{
  "lr_router": 0.00104,
  "vocab_size": 2048,
  "dataset": "wikipedia_en"
}
Below are experts of layer 2 (counted from 0) of a mixture-of-experts language model. Rows are named router (the router's row for the expert), down (a neuron's output weights, with its number) and show model dimensions 0-127. Each number is 128 + 32 x the weight over its row's rms, rounded and kept within 0 to 255. Numbers have three digits each.
Before each expert's rows: a language model's description of what the expert responds to. This comes from a sample of Wikipedia text that the model never trained on.

# expert 14
Middle pieces after a word-initial vowel or short start, such as aut-op-sy, Helic-op-ter, E-pis-ode, C-ast-ing, Euro.
router:086156125082099138180140100151178067132148170143112142117158134169075152136141168151137130091126117059097136079178162161156109156174115087166076155151123089161126104108118123126117197120102095122146110056096101126097129136154154116184148193143128125083174162100171170186095136071137068113135088122105105109149191084124145142109120142124108095177139159110178076152089146123148157078156
down1:123131119177082117128167130133100127086150189132128213115149114149162118086088152122079161102174161148156130101128165144089139084129085140165125092106131155113136131149141083097165136069145159144143097067099138133169164144157092085088182160143159120124171114147154161074103095119197115126134045138169048090153113147089126172082167128157119099147110136074089088160152092164156143165117

# expert 61
Pipe characters and line-ending pipes that divide Markdown table cells and rows, including header separator rows like |---|---|.
router:050068120088124151136114121152109185089149170123112085120129149167126146124096116180179154134119128154142120117165085070139116110134081122096109100097128117100167169163133167110119030154113147185214140114108152175160192105133078133119123102133165148079103097063097121105130099135142143116151089109092095111163150114140092100130170176149103172083134097162191130188126112125164121093118
down0:053061111107136158120110192166127193144051184163132113036136157161095159149120114115152124167167150135139116142126155083108154122148108141114110094192120078156113118130106141104112139141115160096187131187159173206102119113105079070140153171119140121142121127096126130140066116158124124104144116145160143136162124135114142079145104164096158123118130160080130090029102168156137098116127

# expert 26
Commas in running prose and lists, after introductory phrases, place names and surnames, such as During his tenure, and Stettin, Germany.
router:054099143121134078145077188101145187136109179163100127151039125101129130173105139087128168159098099157087198167138127110100125135125170204101106114151133096094187128164137138152116118086129152101125107169138116166100138117154148097137152188094123119138117150129157104117178200080064091133068073108106115108130118151128095124141083133109154143125145080157115073055114150138106128107143
down1:086193118138110166130177103116092128094085129121100128104135200155117134074156166145125145084179188073204120126156107133159136155101053117168138138143123135133142098169152140148119166157132085108109099114156122135121139056183161138134141101074171082109104179159107103178163164074115140109093134089183139130113148099121106138113132100101122108160098105130078073053114107139160170065135

# expert 41
Space tokens starting numeric cells in tables after a pipe, and month names after on or in, such as September, June.
router:129073135176077136089146138102077194135100165192130109152152164183151152098093083095144126113101129134132116158091091068106105093172141114111135137090128169104158133102152169105142098091162207120176149153085140146137128082078113100097072108116111142124114174095150106104115168102141147159078126137074144095105137208127150122123104131097133116102194153074083123107112178106108188071114
down0:140066145186134131136189132164135118144079109155135053113152070153091100184149137093167148136145182107138172072116121103179151122103159090130119135192124117179141146133162164159137128069123111122125204091105120119141166077077118073123138141145115097080139085127128122163132104116104098120099108151173119156086135125102200106101119148177122150101095145098165092038179166086125142108123

# expert 13
Short opening fragments of common words after the or a, such as p(ainter), sc(ientists), ent(ering), dis, n(ec)essary, plus spaces inside number tables.
router:130091130166099153093122113082072193113067157191132121112171149173137139120092102083134128109114140128124150159110093077097099098152159121065146161046160198112150125121155141106136122114142200110181115136092139174109129105077124094113081118116126159085121158126198098114103156123124147173068096140085133090122113202131147129140109110090162125121176135119081139120120187083109190098106
down0:116174171160091147100135108070078121072125111069109115156158133068083138141129147187100148162186132087081147125094095097153149143122112111118092104162152073110137177147149116144136168136140112098131138118207181095102153122085191082158113198093118136143106071125180107113169124135113156111105148112112177094106107145159163156150101135165179097168076081112116148134125162172152178073113

# expert 37
The word and, commas, semicolons, or and & that join items in lists and names, as in historical and cultural, Taita-Taveta District, Kenya.
router:116092147149096124100123122080109173112076135182125107102136144149125138134092117071123142116114142119112165155129122110124121113157151161094119162124176166118165095122151133084134108114207183083153126142067104178077109083094135099118070129102117156102130163159177087108169192122112153171034119134074180144052136187147134078158104083094179134100134113107120097135157147084093174104101
down1:186162150099092193125103090122114111080140127123140090081082131143093143124109107137155192137165071114152175100051124077101093072188124135168122105063144168171077151166178158124171154146141129160126059076060082145136155132173125122088132106114080156141154148104156106121090166200110127165101152182150130120120123134167122134124186110124107111102108169121119151097129137155133117110162

# expert 35
The preposition in (and In, On, during, within, located) before a place or time, plus n in names like Evelyn.
router:084151110138078141103112136209083117169143157137174123142158135123115076114115108168105123171128114144123148134137116119120123154051087097191138138204141090078137177164073139146158106177108114153178124095192108166074089115144119100178066056092129104147137130169090149123171156155156153128190185134120134176092123122081121134158074111118109136091087142109159129137121172115081154134146
down0:148112080106195155127105123166101119108140117160150148151117166120080156166154152113125069087152136113111172102145110135080156171118105128067137149153090139088140181148123055133119164127108154161095172108054102118106094107163128174144187145108146114121090133123100158153093114124132118092177153185137127101123148129141146120159110081092082146184156190155031127138110166074094106066184

# expert 18
Periods, paragraph-break periods and == heading markers closing sentences or sections, often before The, He, In.
router:160090118110080188156121152081089204116097159133105048115119129170113173156110120202083125163111140176111138200221121112154152136137127080121105127088136064107145127148096113126140120121120141155136122148131140143197156130160103063065136118129174133111112161083112108113156079151102146134175157108129099127172140088179091138141168133116128126084104140124191087113092131148161179095109
down1:111174083143153148149135105132109141128128133028159116135158157147132132165143114122149124088196121158143125097114132191167126184184146125134049170083117077110157139141188057129134164105126188110080144100155141101109198119136082132140120176101157166091107104193054112090152135170121093158173154122104097120136096142120135050093168104120116098109120128132124146076131123152129115092102

# expert 10
Two-digit pieces completing years and numbers in lists, tables and discographies, such as 19'84', 20'13', 100.'00', and catalogue IDs.
router:124105139159094148102114100077080202105060159185132116108150150165133146135096103090136130114116146144105151162119100084106109088166154125067141171071162197102145124119154144091141116115149192104184108133093144198122129105070124089106074118108136160093114160126201085127100155141120154175069105136076144105111113194130155132121115116106160126115153135130074140122113185080119191093101
down1:110091145146185143142128121150110118052096130117155156099169152120092099119134123091101077129172108089139082098103138112102196142117113186151125121161220117081148059133123076115118131174151108125149116076124073123162103152113113172153096146110162142147118126171118133129185116141125141078088151086159122204119150118229116091113113120136171169160118099110118146128084122131160109198069

# expert 19
Opening pieces of nouns after the, a or and, such as cl(imate), fl(owers), br(idge), col(lective), organ(izations), Pl(aces).
router:122106148170101143106116108075077197106060160181136113108159152166131142135085117083129143113126144143113150157115105089107111098166162125061147166055167199107136112135156139100145119106145182112181104141089147189128131111081131093117074125101132142086110168130209094121126158144116152172066118137072137106124124207135150132137110114108168140121166133131074129130117171081108200098098
down0:081146122069193114092135168094106121097130124178169182156170119105111117160136106058155159142074094129106132163134123156125111095124144091164137135119138151139170061175147066085126128166145108105132087119191166144082143103078147048113094140139079124112174068101093119106150120135127132145164097166163091148134162182122189184130107130154087134125086121134179131114130151177089155172094

# expert 55
Bare space tokens, mostly right before years or numbers, as in in 2015 and In 1982 or inside tables, plus the w piece in tower and Ludwig.
router:101100126156110127130119129155084146141156173157111108158089165124160136091145109108104100055089089161178175164092135085115100142222130127121161116126101100068121078141164162142133098100101151107138114146110141074127063071160079083119142162190074146118194135159139139074185100103148109111098162137122130131148119148106114143072124099108089093109161101083072062101135115179141096105154
down0:195126119199127134128085115103123064161155150109187100141128127073137111126207129205140181072171125114130119132120111148126090108149078152088148117153127126143161121139121085066147181135110102134169121099108109163090077124135115150189090136101079081181160128151103135141145102092168128105156141114113069103121118120113068161096106089116121175157147152140093214147133147183117080164127

# expert 51
Opening pieces of words such as Pro, em, Sec, cap, com in table headers and lists, plus decimal points in vote percentages and coordinates.
router:139113140150093144103122098074085190100059140180137107114178157166122138130078109088139144117115145145131148141121104087104110086151177108057152155040182211115125124122141136102140121103159171109196102129081148165125134150081128102126078128095141158079111165146202100108111147139124143167086121146081132095128118197122161134156117118106164154113171134126075145136115164081106193107096
down2:137151170059173112122126171167107078180147146129116098087174103127196124077153128150082094132142125119123120067173138078127160159122104120102133114118162201103056141155147089119120188160099121114189162168067078103083123196165165142115138121122137102128185120119160109143150111121084050092088132198113143161136143126100181161143093094117136138115112149101130115157151099093095129126144

# expert 53
Mid-word pieces like att, ord, uss, is, enc, often in names or accented European words, such as Strauss, Louis, ordained.
router:153129159168248154111138149056165159156134093118169134106196119105146091103106083135069125105099137125090099121099107152132093121086118127102100127098129182150130087143151113123121062121098152110150141058115132065098140073157128122121127186127141129155115141082151111131097161138116100145177149103152159145152153062166131146135169104165165091170152136125141217094120083141164180139101
down0:083101143094146112128215139173161121105146115106098146088108112170180111137128097123122123172105135154102170126097129148108108162120109149106159121141157155096163139161099117168110194120108140105148135140174120113181081096078061101112173134100137129063132103178152093151144127126083126127185161161062135139156130179160109180094141116143096110102065152140053105137190053117141180150077

# expert 20
Relative and linking words like that, which, such, plus word-final pieces completing nouns or verbs, such as tort-ure, pl-ace, wro-te.
router:103160151078105092133122161128185085111084121116164136078121098095136153199116161128119112140164063129099106138148149207163119169149112168133157099145083144132126138088129129172084073128148105126125121118139162080129149099116134073139169137086142046143122129143073143086154150071108145154176100139103073111093160172211073163119163114132094195147132179104161094140110120158124146133178
down1:040110114153124101099115215106095098106121093200166118145130119076127123199131145143153106092130123126107093100080126154148150149131099136162109094168140070142117049117134068144116137121169166135178161149114108090127179142147135228125147120125075171151126123100080143108136139065107174094131097153104076112090157132117137134110127138148106119141166151147211092116151174105124166138119

# expert 31
Prepositions and conjunctions following a verb or clause, such as by, with, at, from, since, under, but, as in inspired by, competed with.
router:107128081144142147059166130169153067093075126126169144153142138115086093109129083123166168121087079105106139148122114184064048112127183089142071116123126133107179164098144146127152096175123108141141111138126132152127167143142150103093111121118204140121108069093115179137087106165126104170129195123120117119157116187083101107135157154053115159133109147122121086135184196083106096108158
down0:105132118164074120138168146153182118140162115105159074115159041144141127098127177142063084128118103080122108124121177056099123151135172117143134149160093190058108080138092148142192146104126150142068127093075108099132128144100128158061069123136210156115133125116099124126143236151096129180168135163127108133136127131122169147093126115147120133110104130113129184131083120162136132139133

# expert 60
The words year, years, life, death, son, and inner pieces of names after J, H, Y, like Jon-ath-an, Himal-ay-as.
router:185149137153087086158132082175156103155113092187150122101123096140157098185114141149121115096111148163103124105117152108082126077115040104114109150141144079150083114120107113148127114097085102109140127145103154120117083137186210133178163073135141127155133092110120157161165131112112181121152070150166137121160197188129140170103133196154105121146188144134118106086123077042149107136101
down1:161138084154146129122113079087156075142117083166159129068129159102181078074178086143097143117193117149126128201137082092118114152200116149136149145109130083114149084146147142156121146161113145175108166098136115095092142103107095161150126152143132117121091160085214135095151047093160123138121144150145160070146193057107149097108137133089139093139120115184129117132152119125099098185158

# expert 2
Word-final or middle pieces of proper names and nouns, often sports contexts, such as Denm-ark, Span-ish, F-ootball, Sw-itchbacks.
router:199115096167116109172080127103128143090153112153158177089111129113168072121134121118133145157139173108130179097090128200194156076143114107123151107141107111184122145140141096174132111182139100078118142133078117107118184110150118124129087093146188164092041132153099142120155161133119118152149170118106137116142092097174097179085170140071117124238136140174116108095103166130142133143098
down0:087145151129140141145121123185158093147144106117140086183064161131099140159155132116122164121131131131157149168116154194198129111114081156077112139141094115169108138100104093170145070199102062096159149097104097082176130154114134126147155127088138117143139149093123057056124108143125147117056159176125075166096091136153086128094136161122171099188154102125105169150096065132079132152156

# expert 17
Word-final suffixes like ation, ant, ment, ive, ence, ess completing words such as Lieutenant, aviation, awareness, publications.
router:099122058144157174157116080140131116157127156107100078118043118162153154184130146106102062106117159111144155117135148167082166121153168102138153158062120147167155139121103116163122160130172124170059122107141103083097132124183152186098115164133091119155127158108131138160146161122067150152151148132127134110058157054145143150122162166140126145072089196113140160134192159117077105145170
down1:139118081168161124138166132096126149123184113085103111112136075129112112171231104130102040135139128137180067145087133200162092129113158183139108124136141150126136094170132132160146086106165129151126152133150106096143131120111070129131101103121124131117113152113103072193064172104153127158071100109123117148101119034149116101108103106122100116190171139142151124133098174105133139206169

# expert 5
Inner word pieces, often following an initial M/m or similar, such as us in genus/focused, ill in Macmillan, ague in league.
router:112120137150134157139120090118136121088139106123119164122162112074131119115143135114166145086142150117155068100155135149141092131131170070107133112137145155179154053152174089156113171193102125156132103139192125119105155133155097112079155144136169102087108111131083148196202122156112113090106130067166139118111122156163178162079102188169140070159099093166101128051175148123074065110167
down0:163149089130086109187110155129111159131093108119075103160090041129092112180112163190145096100120119122151106096120121099195125124162106113126108106133073119141110147161132160104200141120195132107167158174172119182177140110105109178110101153131101074165160127167096182185131205085107118082094094184131135125123162104102116104090116106131125092161079107097142139125111108198136120149135

# expert 42
The articles a and an, plus one, two, some, other, after is, as, with, as in "is a 2008 documentary".
router:097133130145119151127178136089135133161169146177102182125199113074075066150116185137137131171138128152169171101142123113202139109134137163137105106124148101130129159107172118195126124138143134171115098126143095127145102113129092144158156059128108150126153153176126142089083088085123129114181082115121068132139109123107141115093057161118079132079101188121056108121137051153061122180151
down0:151062200141109113161128132164143073103119112109089162087130138102112118186156103134156173124115214069139129116134141128111168153090213132127155126128127115103113138193098133093100129145229065151194109131113153106139118108179107158165139090160124139077103124133073111069102139088128132158182135113096120133067125084179099097141168102111115147165104167115151111109166137115140115118103

# expert 25
Pieces containing v or V inside names and words, such as Vol(v)o, Vig(ev)ano, I(v)an, sal(v)aging, plus ud pieces as in Tudor and Sud.
router:127124094080132125089155172171138128129126081130173132077159062134152126068136064126141100124163105093161100161080099164109099121075172194081150169107101116126124148137093101140155140172121151131120079157099145133115130122103104142107182154146073060104086144101148082153097154120116170144150181161167075171118164112111128114150125164139111105126172125081172151219155145137106055171139
down0:113143142108141169142114151156047087170113127132084201070110116099202108091121072160132113172098137127103107156062125091084066073189111112101068195107114087137114134116146114163145129167093101139131162101164152124125146127123116098137052142161123151178142100116162125122116145173095139159134105115145097156116144123113127210125154098140171161170143132162111086115150131167099205115141

# expert 16
Short pieces inside words and names, mostly in, im, ent, uc, gr, e.g. Cricinfo, Background, Origins, Tiny, plus coordinate-separator marks.
router:131141192125161134126089161091115121137175087135149071138117144095113116139197071098147145054118092171115133162085115115176151151088159090165098136188141163181140149125120096164177195159093154121087134187100135119135137187139087154116149144098132065117131124127107142143142085159127147098114153152075152110122136087173062153186115105156073131160172164127076100150074124143166087132120
down0:192139124095102120122152126090138142114161114121134119153109093181162113108163098126127176086115141140129119154136108176085148132165137172105060110134116095082095100184124153113138135145149077002196070138187194084121093110110097116134207120139108135135141116162158106140094123168054140148163108125202076172133120121117153128132128124150086131133100162145119132148113137163076090160105